{
  "num_hidden_layers": 9,
  "hidden_size": 448,
  "n_experts": 20,
  "experts_per_token": 2,
  "d_expert": 96,
  "d_shared_expert": 320,
  "hidden_act": "swiglu",
  "moe_layers": [1, 2, 3, 4, 5, 6, 7, 8],
  "router_score": "sigmoid",
  "normalize_top_k": true,
  "routed_scale": 1.0,
  "balance_loss": 0.000169,
  "balance_bias": true,
  "init_std_router": 0.00725,
  "lr_router": 0.000481,
  "num_attention_heads": 7,
  "num_key_value_heads": 1,
  "head_dim": 64,
  "vocab_size": 4676,
  "norm": "layernorm",
  "norm_place": "pre",
  "norm_eps": 1e-06,
  "positions": "rope",
  "rope_theta": 10000.0,
  "rope_fraction": 1.0,
  "qk_norm": true,
  "attn_scale": 0.125,
  "tie_word_embeddings": false,
  "parallel_block": false,
  "init": "normal",
  "init_std_qkv": 0.0182,
  "init_std_o": 0.0,
  "init_std_up": 0.0182,
  "init_std_down": 0.0,
  "optimizer": "soap_variant",
  "learning_rate": 0.00188,
  "beta1": 0.95,
  "beta2": 0.99,
  "weight_decay": 0.067,
  "lr_head": 0.00297,
  "max_grad_norm": 1.0,
  "warmup_steps": 94,
  "schedule": "wsd",
  "decay_fraction": 0.625,
  "decay_shape": "linear",
  "final_lr_fraction": 0.1,
  "batch_tokens": [16384, 32768],
  "max_seq_len": 1024,
  "doc_mask": false,
  "train_tokens": 285600000,
  "max_steps": 12586,
  "dataset": "wikipedia_en"
}
Below are experts of layer 6 (counted from 0) of a mixture-of-experts language model. Rows are named router (the router's row for the expert), gate (a neuron's input weights, with its number), up (a neuron's input weights, with its number), down (a neuron's output weights, with its number) and show model dimensions 128-191. Each number is 50 + 12 x the weight over its row's rms, rounded and kept within 0 to 99.
Before each expert's rows: a language model's description of what the expert responds to; "raises" lists some tokens whose logits its average output raises strongly, later layers aside. This comes from a sample of Wikipedia text that the model never trained on.

# expert 8
It responds to: Closing brackets and heading ends. Closing parentheses after units or titles, line breaks ending headings or table rows, and nouns like team, season, album, district.
raises: "\n", " and", " –", " |", " for", " ("
router:46 59 65 53 35 35 57 53 44 44 34 53 37 54 58 56 47 45 55 33 52 50 51 63 64 43 28 33 74 33 62 57 36 50 51 44 50 56 50 61 62 48 67 38 55 39 49 24 69 57 35 58 64 59 57 71 35 62 47 57 46 58 62 40
gate0:52 59 41 49 50 38 40 50 52 63 52 49 66 34 62 45 48 51 47 53 49 52 55 37 63 42 32 47 65 42 58 55 71 64 41 52 36 58 48 38 62 69 58 60 63 43 39 45 65 33 67 68 43 33 51 59 60 58 42 38 56 52 51 43
up0:50 59 41 67 39 21 38 52 39 54 68 33 47 45 55 51 49 56 43 50 45 67 65 39 46 37 46 69 46 60 51 56 43 47 58 48 45 53 50 32 63 72 51 66 28 61 44 53 36 43 54 71 42 47 75 53 32 31 50 49 52 42 47 42
down0:35 38 40 51 34 58 57 77 29 54 68 45 57 57 51 75 77 35 55 48 56 55 57 42 53 54 51 53 39 44 40 49 53 45 63 63 51 53 49 28 59 65 76 72 69 45 37 70 56 36 71 58 49 47 71 58 41 48 39 63 35 30 44 42
gate1:67 51 58 63 38 42 47 71 48 63 34 51 62 51 51 51 58 60 68 52 58 69 53 40 54 41 50 39 34 65 33 32 32 51 36 50 35 46 78 61 39 62 54 71 63 49 52 58 64 44 49 40 45 74 59 51 44 30 84 56 44 38 47 59
up1:53 53 63 42 54 44 74 28 30 44 45 42 56 55 31 52 65 53 54 46 45 59 68 57 34 62 52 42 50 41 54 43 39 32 48 44 52 56 58 38 31 67 46 33 59 56 43 40 56 51 32 61 52 61 52 44 44 82 52 51 35 61 63 33
down1:58 64 26 37 37 64 42 47 33 51 36 37 63 82 65 50 64 36 64 58 53 44 48 41 61 56 58 63 57 59 36 32 45 46 52 74 66 55 62 64 35 63 50 48 59 42 55 44 51 68 42 66 54 46 23 55 45 59 33 74 55 58 34 51
gate2:57 34 52 38 39 42 63 45 40 53 33 47 56 25 55 48 37 33 47 26 56 41 34 54 54 54 30 39 40 49 60 44 58 34 53 57 49 54 45 61 57 58 47 37 37 44 65 51 57 47 58 54 50 71 78 45 42 42 73 45 58 39 51 46
up2:74 62 55 30 55 53 36 55 51 56 61 45 32 42 31 44 51 62 62 45 40 47 54 69 44 58 52 34 56 62 58 66 39 66 71 48 45 67 50 60 56 40 56 48 66 44 36 19 48 61 62 49 46 61 57 58 39 37 67 82 36 37 20 64
down2:54 45 49 51 56 43 62 66 51 45 54 43 65 20 35 60 37 65 45 38 50 51 53 32 63 36 43 46 75 65 64 44 41 75 31 65 57 52 59 37 34 56 74 50 47 38 67 51 57 46 55 57 56 22 50 58 35 42 53 38 61 48 49 59
gate3:45 54 49 50 33 61 56 41 56 56 62 24 59 68 68 59 65 49 56 39 42 70 28 53 66 61 43 67 42 66 47 47 66 44 32 67 55 48 55 50 42 61 30 30 51 34 56 47 43 63 64 63 59 70 70 61 42 25 61 43 36 49 54 35
up3:29 47 45 51 52 68 49 38 47 51 64 51 44 50 51 57 45 67 49 61 64 71 61 55 39 54 33 46 52 47 32 51 75 53 30 41 33 62 41 28 38 45 79 44 61 73 79 47 50 27 61 39 46 45 40 36 64 63 46 46 68 59 62 55
down3:35 39 56 49 22 55 54 45 59 56 31 61 46 52 53 66 55 50 50 58 48 43 33 30 34 51 50 44 29 50 62 53 75 40 39 60 83 61 37 60 71 39 50 42 44 46 59 52 34 56 48 32 48 33 49 44 51 45 35 47 56 55 44 59
gate4:49 47 76 58 46 41 66 53 48 56 62 83 54 35 53 48 50 47 62 48 36 40 37 60 43 62 52 43 54 65 36 48 58 54 34 45 35 49 55 44 60 54 59 32 43 54 44 55 51 44 33 60 54 38 40 57 72 40 47 50 48 46 68 74
up4:45 34 40 47 47 41 26 40 53 52 49 43 33 70 42 71 37 28 31 42 40 67 64 60 29 44 57 53 70 62 36 54 38 36 65 63 72 47 40 43 51 36 73 34 30 41 51 56 21 52 42 58 50 42 58 50 45 37 30 59 79 45 34 39
down4:30 63 34 57 62 40 50 48 39 35 57 43 30 25 31 44 50 51 26 57 62 54 51 42 38 41 44 60 68 59 35 70 34 41 61 56 38 32 54 58 54 50 53 46 51 24 40 61 58 51 47 59 37 36 56 46 55 45 54 69 44 55 78 33

# expert 3
It responds to: In and plural endings. The preposition in or In before a noun phrase, plus plural and noun endings like -s, -es, -ions, -ing, and during.
raises: "hip", " of", " that"
router:39 63 49 60 66 28 81 59 39 56 33 52 38 47 56 38 68 52 71 32 42 63 46 69 49 44 33 31 46 44 39 45 60 60 36 71 57 52 47 62 72 48 47 33 53 48 52 37 64 49 44 35 41 46 61 55 48 50 38 45 29 46 41 30
gate0:46 43 64 45 45 66 41 57 59 60 44 49 30 47 55 57 54 66 60 27 68 54 42 52 46 49 56 44 51 49 41 37 69 64 60 45 46 41 50 50 51 59 48 32 42 44 72 38 58 43 34 35 43 60 49 48 47 54 56 54 57 57 56 43
up0:58 48 69 71 73 56 67 48 53 56 46 39 66 50 43 49 53 43 53 44 55 38 59 56 40 43 39 58 64 55 39 58 33 54 49 41 56 70 50 60 44 44 57 65 37 43 29 45 46 58 56 72 61 66 43 54 36 42 45 73 72 54 64 42
down0:46 30 46 34 42 32 60 53 49 48 49 34 52 46 60 25 30 58 69 27 52 63 36 56 34 41 53 51 70 44 42 25 58 45 51 59 44 39 66 65 79 28 45 62 43 51 61 50 36 52 34 25 49 53 72 27 43 63 42 58 68 57 59 48
gate1:35 53 60 67 45 55 50 49 38 40 47 66 48 29 54 56 48 47 41 76 65 50 24 58 52 47 47 42 40 54 57 50 38 57 35 54 49 46 61 43 62 60 20 64 39 51 41 42 65 26 50 57 44 50 45 61 35 47 43 58 59 54 69 51
up1:70 62 60 45 63 52 51 48 48 34 37 45 86 60 34 67 40 60 30 63 74 62 43 47 71 76 39 69 42 42 64 60 51 51 33 38 68 66 42 45 60 64 48 57 47 45 49 55 40 43 39 52 58 55 57 62 31 61 63 50 81 55 50 45
down1:32 33 51 49 57 36 57 44 63 50 55 47 77 43 43 67 49 20 46 46 58 52 38 34 51 42 55 37 47 59 58 63 37 54 49 40 55 66 61 52 42 32 58 58 46 37 45 49 39 47 49 43 40 51 74 32 55 61 67 52 55 37 53 65
gate2:69 54 36 44 68 38 30 40 66 53 28 51 30 57 42 61 44 66 33 53 45 17 52 46 38 48 78 55 43 64 34 45 46 53 37 62 46 84 45 57 53 57 39 54 58 57 49 61 51 44 41 56 56 39 50 48 34 43 53 65 54 58 61 55
up2:63 54 59 70 79 57 71 52 50 46 54 38 34 63 48 78 64 37 48 37 45 64 87 42 67 50 41 39 43 52 24 44 51 55 41 49 52 48 40 64 46 54 46 63 67 65 70 40 55 51 56 64 42 51 53 40 43 47 42 41 47 51 40 48
down2:57 59 31 49 61 51 48 47 61 53 60 70 52 59 32 34 47 47 74 43 55 47 62 55 36 50 54 37 50 36 49 59 67 42 59 44 57 45 48 60 34 63 59 51 47 52 63 63 19 52 56 44 55 75 45 53 28 67 43 58 30 27 73 42
gate3:41 50 61 71 26 42 37 77 26 64 38 26 40 46 28 40 45 50 57 45 36 49 34 38 53 44 25 46 64 62 66 48 74 52 27 60 42 52 60 62 45 66 34 34 55 53 50 37 43 66 41 64 54 37 58 40 60 52 53 86 36 48 54 39
up3:52 46 53 47 65 31 53 37 71 49 36 33 48 64 56 57 43 40 36 48 65 56 50 47 38 64 66 48 64 31 67 50 44 41 46 55 42 43 58 50 59 61 74 40 37 45 38 37 46 54 52 60 54 50 56 51 59 34 58 46 45 35 43 50
down3:55 40 34 71 42 46 55 50 58 42 42 66 45 61 49 52 45 45 41 52 46 52 47 68 39 76 51 46 69 50 59 47 44 49 39 53 45 54 54 47 52 59 44 28 37 45 48 53 21 52 54 67 41 53 40 45 44 42 65 47 64 54 47 55
gate4:56 39 55 40 66 52 37 30 37 50 51 10 41 44 42 50 53 52 44 44 56 43 55 70 47 60 50 46 61 58 48 54 61 65 47 43 21 63 44 66 52 46 32 32 45 38 27 75 64 53 51 39 41 34 63 63 42 36 40 68 79 29 64 45
up4:64 53 45 63 71 53 52 49 58 56 47 65 51 82 59 34 38 53 31 46 33 51 50 37 55 73 54 60 57 50 48 38 47 54 58 55 57 41 50 35 58 55 59 56 49 44 54 55 68 44 36 46 38 46 74 46 48 52 70 56 48 54 53 60
down4:51 57 58 49 62 50 70 46 38 64 64 50 57 22 68 49 65 45 40 49 28 46 45 56 37 79 55 67 64 70 45 57 37 40 73 36 55 35 82 45 55 41 38 36 46 63 62 58 43 42 74 32 44 57 48 59 46 61 33 63 67 31 39 66

# expert 2
It responds to: Capital letters in acronyms. Single capital-letter tokens, mostly within acronyms, codes and all-caps names, as in LOA, JOS, Pan-STARRS, plus sentence-initial capitals like Meredith.
raises: "AR", "RA", "U", "V", "O", "S"
router:46 59 58 28 56 50 62 28 50 39 54 43 43 49 69 53 55 44 65 43 40 59 56 54 62 49 44 38 57 29 34 57 43 54 60 65 48 45 41 60 53 45 52 39 55 37 39 23 53 67 47 49 22 42 75 64 28 47 65 63 61 67 50 33
gate0:48 61 41 44 54 17 57 28 43 63 69 69 48 67 59 51 65 30 97 40 58 47 60 47 32 75 62 48 60 56 46 42 49 45 45 61 32 46 68 68 46 37 47 35 51 45 37 49 63 43 54 51 56 65 40 65 25 33 42 71 49 50 37 47
up0:67 31 75 52 59 52 31 30 59 52 56 28 65 30 41 51 44 47 41 50 46 63 51 80 54 57 54 42 69 28 50 67 44 62 45 17 25 63 60 44 56 48 54 51 36 24 47 58 47 69 56 60 54 65 47 54 55 28 43 63 45 65 53 58
down0:65 10 56 46 45 34 54 64 63 26 53 62 52 66 32 59 52 71 30 58 48 58 45 24 42 62 51 56 67 51 48 44 46 59 38 36 46 38 67 17 54 58 83 49 56 29 54 41 52 50 32 56 77 63 53 49 55 45 51 59 51 60 45 36
gate1:46 51 56 53 36 48 79 25 38 59 48 56 52 51 49 45 48 42 52 64 50 31 75 73 72 50 42 43 60 67 39 24 41 60 48 38 52 59 57 58 57 47 40 48 37 47 54 19 27 31 53 65 38 61 57 47 41 54 39 45 66 62 79 67
up1:64 49 61 50 58 52 32 50 39 50 38 51 39 65 33 41 70 57 44 63 28 48 48 33 44 50 53 49 47 34 27 56 37 39 43 50 69 74 58 39 45 27 69 47 63 43 39 61 56 50 51 42 55 48 47 57 70 38 50 52 42 32 62 39
down1:52 54 30 37 67 38 52 51 52 43 63 41 42 55 38 28 49 62 43 60 62 57 73 48 33 44 46 49 71 53 73 43 70 36 59 47 60 43 23 39 49 58 65 57 44 35 64 35 43 43 46 58 51 25 62 29 51 74 31 66 27 42 58 65
gate2:55 62 45 44 59 62 48 39 49 46 28 43 53 65 37 38 59 39 50 45 65 38 56 42 51 37 33 46 53 64 53 81 61 42 58 56 58 49 61 53 47 40 28 63 61 37 43 53 44 36 42 67 46 38 48 35 50 53 62 41 66 63 45 42
up2:62 62 23 46 42 34 42 71 49 36 36 60 55 69 47 23 69 55 46 41 43 49 52 64 49 79 51 62 37 60 37 43 72 52 51 47 55 46 55 31 42 56 36 42 28 39 39 28 48 55 56 61 47 37 55 52 44 30 41 31 59 17 59 37
down2:50 69 51 46 48 51 61 38 56 60 58 50 67 37 54 58 63 40 66 49 46 60 43 50 52 70 35 50 44 45 71 59 60 55 44 63 64 37 55 55 45 42 27 46 42 61 37 38 56 60 64 48 46 46 29 59 44 46 52 52 50 51 82 23
gate3:75 56 59 47 60 36 70 41 52 44 50 64 53 56 51 72 43 32 62 39 61 52 65 49 49 38 41 30 36 49 43 58 52 63 60 38 43 77 47 54 59 48 37 66 42 60 56 37 48 51 37 47 49 60 47 40 66 43 48 55 43 65 58 55
up3:34 43 27 32 17 43 61 63 51 44 64 44 32 48 44 45 54 54 65 44 53 42 48 54 60 46 19 56 64 51 61 54 47 71 58 45 70 59 36 61 60 38 51 68 53 47 47 62 43 46 45 51 70 38 57 62 60 69 42 49 55 51 67 44
down3:45 43 54 32 40 58 55 25 66 56 20 56 63 53 41 59 48 67 48 65 55 60 30 47 26 42 71 50 53 55 46 38 52 52 43 57 58 48 45 62 44 39 47 47 36 47 43 43 32 65 32 46 51 45 50 48 57 53 54 52 42 44 40 50
gate4:57 39 55 48 25 37 74 46 57 40 39 25 21 63 61 58 49 51 55 60 34 28 43 49 42 52 59 51 46 38 58 55 59 39 54 60 49 56 64 46 53 45 39 29 55 60 58 32 46 61 40 45 34 42 41 68 51 44 36 58 48 45 30 46
up4:55 38 50 49 55 27 35 36 61 40 29 53 46 50 66 56 56 49 46 62 40 43 50 63 41 22 62 51 45 41 38 38 53 65 86 60 37 61 56 28 52 50 26 59 54 42 46 40 47 52 47 61 61 62 50 52 64 77 54 30 41 73 57 64
down4:48 47 43 71 58 42 58 46 46 51 45 68 71 46 27 43 56 50 48 53 32 58 40 50 42 44 30 53 46 59 57 44 45 66 49 49 61 50 39 47 54 66 35 37 56 68 70 24 61 31 52 31 61 41 54 37 53 51 53 58 62 46 59 41

# expert 16
It responds to: Digits in numbers. Digits and number pieces in dates, measurements, coordinates, statistics and table cells, such as 4.5, 1 December, 6,518.
raises: ".", "20", "000", "00", "–", "18"
router:48 58 50 56 47 61 56 59 38 65 38 50 26 44 66 49 54 68 49 52 44 67 64 69 57 45 35 32 69 38 22 55 38 52 53 36 63 51 63 77 67 50 45 38 47 49 40 37 56 62 19 42 43 63 71 77 37 64 47 48 41 63 42 31
gate0:56 37 30 53 60 60 38 58 35 46 51 35 71 56 62 44 58 71 47 71 48 27 39 51 50 64 31 35 52 45 42 22 45 61 54 38 60 57 38 55 44 42 35 41 54 42 64 50 36 33 38 59 65 53 46 56 26 39 48 26 66 57 53 58
up0:56 62 36 43 48 49 48 56 67 28 55 65 42 49 19 58 66 36 66 52 46 72 74 75 35 57 51 46 75 58 48 70 55 53 49 66 44 51 50 36 55 54 64 45 36 49 41 54 74 57 60 58 34 73 58 52 56 43 70 38 55 68 41 66
down0:25 47 45 52 59 22 48 43 42 45 35 46 55 56 23 45 60 36 46 62 32 69 40 64 41 24 60 67 66 59 64 55 61 40 31 68 36 58 42 46 60 53 41 31 38 49 52 50 48 55 42 36 60 60 57 44 31 51 28 57 33 64 49 60
gate1:45 43 75 58 50 69 66 64 51 61 35 42 74 43 27 52 64 70 62 71 54 44 58 61 65 66 53 41 42 61 44 37 61 60 58 42 42 42 49 33 38 50 66 45 43 51 35 62 52 56 56 54 53 50 57 59 57 56 32 36 46 62 67 69
up1:41 55 59 57 49 48 54 46 27 64 61 48 69 38 31 38 45 41 52 52 70 58 67 63 77 49 69 37 54 66 35 40 50 51 36 46 59 70 48 52 46 52 34 56 48 56 32 50 59 23 49 59 45 56 52 66 51 46 43 25 79 29 58 57
down1:55 57 60 50 46 46 48 50 61 48 40 77 59 46 44 47 69 47 58 64 65 44 41 64 57 63 41 40 61 31 41 26 49 60 51 34 38 51 64 58 61 57 53 51 34 52 41 56 49 33 38 56 50 49 60 77 38 46 40 47 44 60 58 62
gate2:42 54 66 40 66 74 62 39 50 55 58 48 61 42 52 48 73 59 53 65 36 54 56 58 42 47 58 49 44 41 30 50 49 32 40 46 42 50 54 34 78 52 47 52 35 55 38 64 56 46 59 62 55 59 51 54 47 57 58 65 70 69 51 30
up2:59 66 36 39 64 07 58 41 50 49 46 49 46 27 55 45 53 60 55 52 47 45 57 68 60 58 55 54 33 49 58 49 42 69 41 63 62 49 27 33 64 50 56 32 66 70 71 68 38 47 40 58 50 55 40 49 60 68 32 72 39 28 36 42
down2:43 78 50 56 55 37 45 42 45 50 51 46 36 30 43 56 46 57 62 73 33 37 50 67 56 65 67 67 52 52 32 54 59 52 59 64 59 35 41 28 43 54 59 37 52 62 47 69 51 27 55 57 50 53 49 47 46 49 45 65 49 39 51 36
gate3:54 76 50 63 52 63 54 70 62 65 25 47 65 51 50 53 50 49 53 43 49 57 42 52 52 40 60 25 54 57 51 71 63 62 57 52 40 58 65 40 69 39 49 59 52 38 49 25 65 65 60 31 55 42 58 51 29 42 67 42 66 65 58 37
up3:43 30 64 43 44 53 60 61 27 47 55 51 33 47 41 51 43 46 52 53 62 55 46 54 47 43 36 59 72 53 54 65 55 47 42 46 58 60 39 28 39 72 60 51 63 44 34 55 69 29 53 60 57 47 56 46 51 78 55 62 28 36 61 51
down3:54 51 63 62 60 56 50 52 38 49 42 43 58 46 63 58 62 78 61 54 50 50 52 45 50 45 21 55 58 58 57 63 44 55 52 39 41 34 33 38 60 79 45 46 71 55 38 31 59 43 64 47 72 36 48 46 48 72 65 47 61 49 47 46
gate4:47 29 65 48 30 54 50 44 57 53 41 55 32 61 56 42 49 59 57 40 65 61 31 61 37 74 50 44 50 51 37 62 59 52 77 49 57 47 24 50 70 59 48 44 37 50 30 41 37 34 51 39 39 56 71 62 36 75 28 50 52 54 49 44
up4:49 40 50 62 54 69 47 47 30 82 50 52 73 47 66 05 49 65 47 58 51 40 59 67 50 31 40 33 53 56 59 27 43 63 44 64 51 41 62 55 55 33 66 58 52 37 63 62 62 50 58 64 66 23 34 58 55 54 54 54 42 63 48 35
down4:40 70 38 65 30 53 45 49 55 53 51 64 42 42 40 45 57 35 44 71 40 56 47 48 50 41 28 34 29 59 44 29 38 52 43 39 48 46 35 52 50 50 52 47 45 54 42 60 63 56 43 44 50 60 29 29 40 47 77 37 31 50 34 22

# expert 15
It responds to: Verbs and verb stems. Verbs and verb stems in running prose, such as used, found, announced, said, and pieces like sp-ark-ed and overg-rown.
raises: "ing", "ed", " the", "able", " from", " at"
router:54 65 63 36 41 34 60 57 36 80 41 60 30 66 63 66 51 53 54 35 43 62 51 42 45 31 33 48 57 37 69 37 58 52 36 57 49 63 62 40 69 58 53 47 49 50 35 29 64 69 44 36 62 69 55 62 58 64 66 54 52 54 50 23
gate0:68 40 58 53 44 50 54 37 38 60 55 39 29 72 40 45 58 41 58 51 46 45 63 60 36 27 46 71 69 49 67 47 57 49 48 54 50 25 38 48 48 47 64 57 57 50 59 45 66 46 47 39 51 62 49 41 41 52 56 37 58 44 33 52
up0:48 58 46 54 69 29 39 54 54 58 44 35 36 71 60 68 59 46 45 48 40 68 51 53 52 57 56 27 58 32 48 55 43 56 43 41 44 43 71 39 27 45 53 37 53 50 53 41 57 55 65 45 61 61 47 48 47 51 46 45 61 28 44 79
down0:76 52 54 55 51 58 55 33 45 54 59 50 33 44 53 65 45 35 55 67 50 57 64 48 64 49 38 42 45 43 86 41 49 60 45 49 31 55 42 48 37 52 49 41 52 36 69 59 49 29 52 44 45 75 51 32 59 50 68 49 55 44 40 57
gate1:41 53 61 53 38 60 57 81 42 46 55 50 56 49 38 43 36 66 63 50 49 48 60 42 54 24 35 23 41 58 33 53 55 56 56 48 66 67 74 49 47 81 41 32 36 62 53 54 28 47 58 43 45 39 38 47 59 32 48 45 63 49 54 53
up1:61 49 35 37 51 42 52 33 69 62 56 49 37 42 37 63 42 53 30 57 58 49 49 46 54 50 38 43 52 53 36 52 55 51 63 44 67 37 38 57 49 33 47 41 56 40 72 63 38 42 51 46 73 57 65 30 63 33 69 53 74 58 68 52
down1:62 42 57 54 35 35 33 61 50 44 59 45 45 65 55 59 66 25 41 56 55 51 52 46 54 19 54 67 45 44 35 24 62 53 55 53 51 47 21 36 79 64 34 60 35 58 76 38 56 48 42 62 54 37 28 31 40 59 53 25 54 49 44 59
gate2:43 60 65 46 59 52 53 57 47 57 52 62 48 50 58 58 49 39 50 47 63 44 46 31 38 59 48 68 54 53 47 40 35 68 29 42 51 39 36 35 54 50 48 43 53 36 36 47 51 46 34 48 48 82 46 64 52 54 46 62 69 53 54 59
up2:55 46 43 33 66 32 63 31 44 39 42 57 43 50 60 64 48 34 42 56 68 60 40 13 32 51 53 52 74 50 45 45 43 45 67 53 40 68 37 49 64 43 43 59 46 29 45 60 46 45 76 20 61 75 57 48 36 65 65 65 77 57 61 51
down2:52 55 32 66 29 64 33 44 39 60 45 60 47 54 50 46 38 43 55 42 45 51 65 60 60 48 39 48 30 37 60 57 66 51 45 52 57 45 56 56 58 76 63 30 54 40 52 55 34 58 22 74 59 40 64 36 53 37 47 49 44 50 41 45
gate3:70 56 50 43 59 51 53 49 45 65 60 32 47 37 50 57 51 52 48 39 55 45 55 51 74 24 55 51 52 50 54 36 48 47 55 43 67 56 65 40 48 46 48 40 48 57 52 34 54 53 63 49 66 41 52 47 64 45 43 63 63 44 41 48
up3:51 50 49 50 33 43 52 56 66 40 66 53 33 49 69 17 43 43 35 52 48 39 57 56 41 60 54 43 51 67 59 30 45 47 47 64 66 50 45 36 69 63 55 28 29 33 38 45 61 56 46 51 53 47 51 49 46 33 53 55 51 32 42 53
down3:41 53 51 52 58 65 60 44 42 57 42 45 55 48 73 34 36 48 39 33 47 51 42 49 53 55 54 52 45 76 61 40 43 56 56 55 58 55 63 79 37 39 45 49 51 41 54 62 45 52 43 51 54 75 65 49 66 45 63 56 45 72 63 61
gate4:50 58 28 48 53 20 60 29 39 56 38 46 49 41 58 40 61 44 57 54 44 65 17 49 46 39 42 50 57 49 24 59 56 51 34 54 48 53 53 43 46 72 61 49 53 53 48 48 53 36 54 49 46 64 46 43 61 56 78 49 60 58 53 35
up4:57 58 59 35 40 37 49 30 39 49 54 61 51 51 50 41 56 44 45 46 45 60 41 32 66 54 37 61 53 48 63 49 33 32 34 36 42 38 55 18 42 51 54 74 69 52 33 55 53 47 69 57 42 38 49 41 56 43 28 53 49 33 70 71
down4:63 66 53 49 41 39 35 51 57 37 55 62 61 39 51 63 53 32 44 40 30 65 56 43 21 46 48 58 65 64 53 50 45 46 49 42 29 32 50 38 49 53 51 36 54 53 42 47 28 48 45 50 53 53 62 37 41 38 63 67 40 43 69 70

# expert 9
It responds to: Units and table numbers. Unit abbreviations after numbers such as m, km, ft and %, plus digits and blank cells in tables and infobox fields.
raises: "\n", ".", " |", "^{", " in", " ("
router:44 49 56 44 43 58 61 52 48 37 42 68 67 77 51 55 53 63 67 23 67 77 41 62 62 60 46 54 64 32 44 26 58 42 57 54 63 63 56 57 59 59 50 29 70 42 41 42 57 76 37 28 45 70 52 58 46 72 60 43 47 61 44 34
gate0:50 40 67 53 38 49 73 70 54 51 41 64 75 36 63 51 61 51 72 40 62 36 42 46 45 43 89 47 51 50 59 40 47 33 40 40 31 70 48 47 40 46 49 52 61 35 38 58 55 47 46 25 46 64 39 53 52 47 66 42 58 56 49 35
up0:30 38 46 70 54 71 45 55 58 43 46 71 53 30 52 51 37 69 68 38 63 65 51 44 71 52 56 32 55 53 49 47 38 40 55 46 48 44 40 54 54 57 40 24 54 40 26 27 31 49 44 60 47 24 44 44 72 54 51 38 80 78 57 51
down0:53 59 62 62 24 63 60 44 69 30 54 39 62 32 60 61 54 47 51 40 22 45 58 55 53 52 40 44 51 44 39 46 46 41 49 46 66 56 36 47 34 66 56 65 65 59 62 60 40 50 59 17 33 46 39 51 41 62 68 86 38 54 50 63
gate1:35 67 59 38 50 24 49 51 40 68 50 20 25 52 34 27 31 55 69 37 42 30 45 47 49 40 55 47 60 79 18 57 62 27 54 51 45 40 58 51 50 45 40 67 64 45 49 39 52 68 28 39 40 55 60 70 48 49 52 21 39 46 23 45
up1:54 32 68 58 58 52 50 60 22 50 42 38 44 59 38 49 45 68 63 44 51 58 56 57 60 57 60 62 55 35 44 47 45 53 72 49 48 47 55 51 53 68 50 65 68 63 39 48 55 71 37 40 37 41 50 53 56 24 39 51 45 53 26 48
down1:24 22 54 58 34 71 49 50 34 49 34 55 22 47 33 44 25 45 45 48 44 51 44 39 72 37 56 69 58 56 40 52 73 53 43 39 43 45 45 45 40 57 61 34 56 44 52 38 50 34 42 52 45 51 52 62 33 61 26 65 46 26 49 42
gate2:46 31 73 41 63 46 43 56 51 72 38 34 63 51 47 42 46 54 68 35 37 51 57 41 73 50 14 55 56 56 56 36 71 43 41 47 47 57 66 49 55 47 57 48 51 45 60 66 48 63 61 43 41 61 34 82 40 41 45 39 57 72 58 43
up2:43 71 59 70 55 37 51 52 66 42 43 46 67 64 30 49 43 61 41 57 32 49 63 44 50 53 45 50 50 70 25 54 45 41 28 47 50 40 58 47 52 36 79 45 63 49 39 42 54 45 40 42 57 59 53 47 51 31 50 33 33 52 60 32
down2:38 63 49 47 60 26 61 66 70 62 49 45 39 62 48 62 29 72 44 34 47 39 64 41 71 43 46 31 36 35 46 41 23 54 53 55 47 56 48 42 45 52 64 46 49 53 44 29 34 39 52 38 57 87 37 75 63 49 37 47 46 35 54 37
gate3:55 50 29 68 43 55 48 52 70 41 43 34 40 49 47 54 55 53 51 53 30 48 47 54 59 41 60 37 28 48 44 44 64 58 48 44 67 39 34 52 44 60 44 60 59 56 31 30 33 48 57 51 36 74 57 40 46 81 30 64 56 53 49 40
up3:36 45 30 52 64 52 43 40 51 49 50 53 62 57 41 49 56 48 63 53 39 52 23 23 42 62 64 42 58 60 54 54 48 43 57 74 46 66 49 40 45 67 58 50 47 33 63 38 44 51 60 61 60 51 50 31 32 42 38 64 49 34 45 66
down3:58 49 29 54 53 31 33 48 43 44 43 75 60 51 61 35 52 45 83 56 54 49 57 59 52 54 65 37 63 43 65 56 62 60 65 53 62 40 56 50 59 50 61 18 55 42 36 57 64 57 52 77 51 42 50 54 56 63 52 46 56 28 73 53
gate4:66 45 46 63 33 58 24 32 62 42 36 70 50 49 64 56 56 42 56 63 70 54 62 18 32 46 65 47 67 23 45 21 39 55 49 38 41 54 62 39 42 49 30 63 47 47 50 34 34 54 63 57 37 61 48 47 63 22 68 59 54 44 38 40
up4:56 39 53 41 50 60 25 55 54 56 68 53 66 51 54 56 35 28 55 68 68 39 53 45 50 44 42 44 45 50 46 41 62 43 42 47 57 65 37 31 56 71 44 51 51 62 67 44 36 69 66 63 42 56 40 43 51 51 61 56 35 48 46 63
down4:53 43 57 57 55 42 31 69 51 34 46 69 33 49 76 39 56 64 54 47 57 48 46 26 53 48 26 75 51 49 64 33 51 30 51 64 47 33 66 26 41 55 55 24 35 57 49 56 56 47 63 72 45 53 36 55 48 45 52 51 52 34 54 52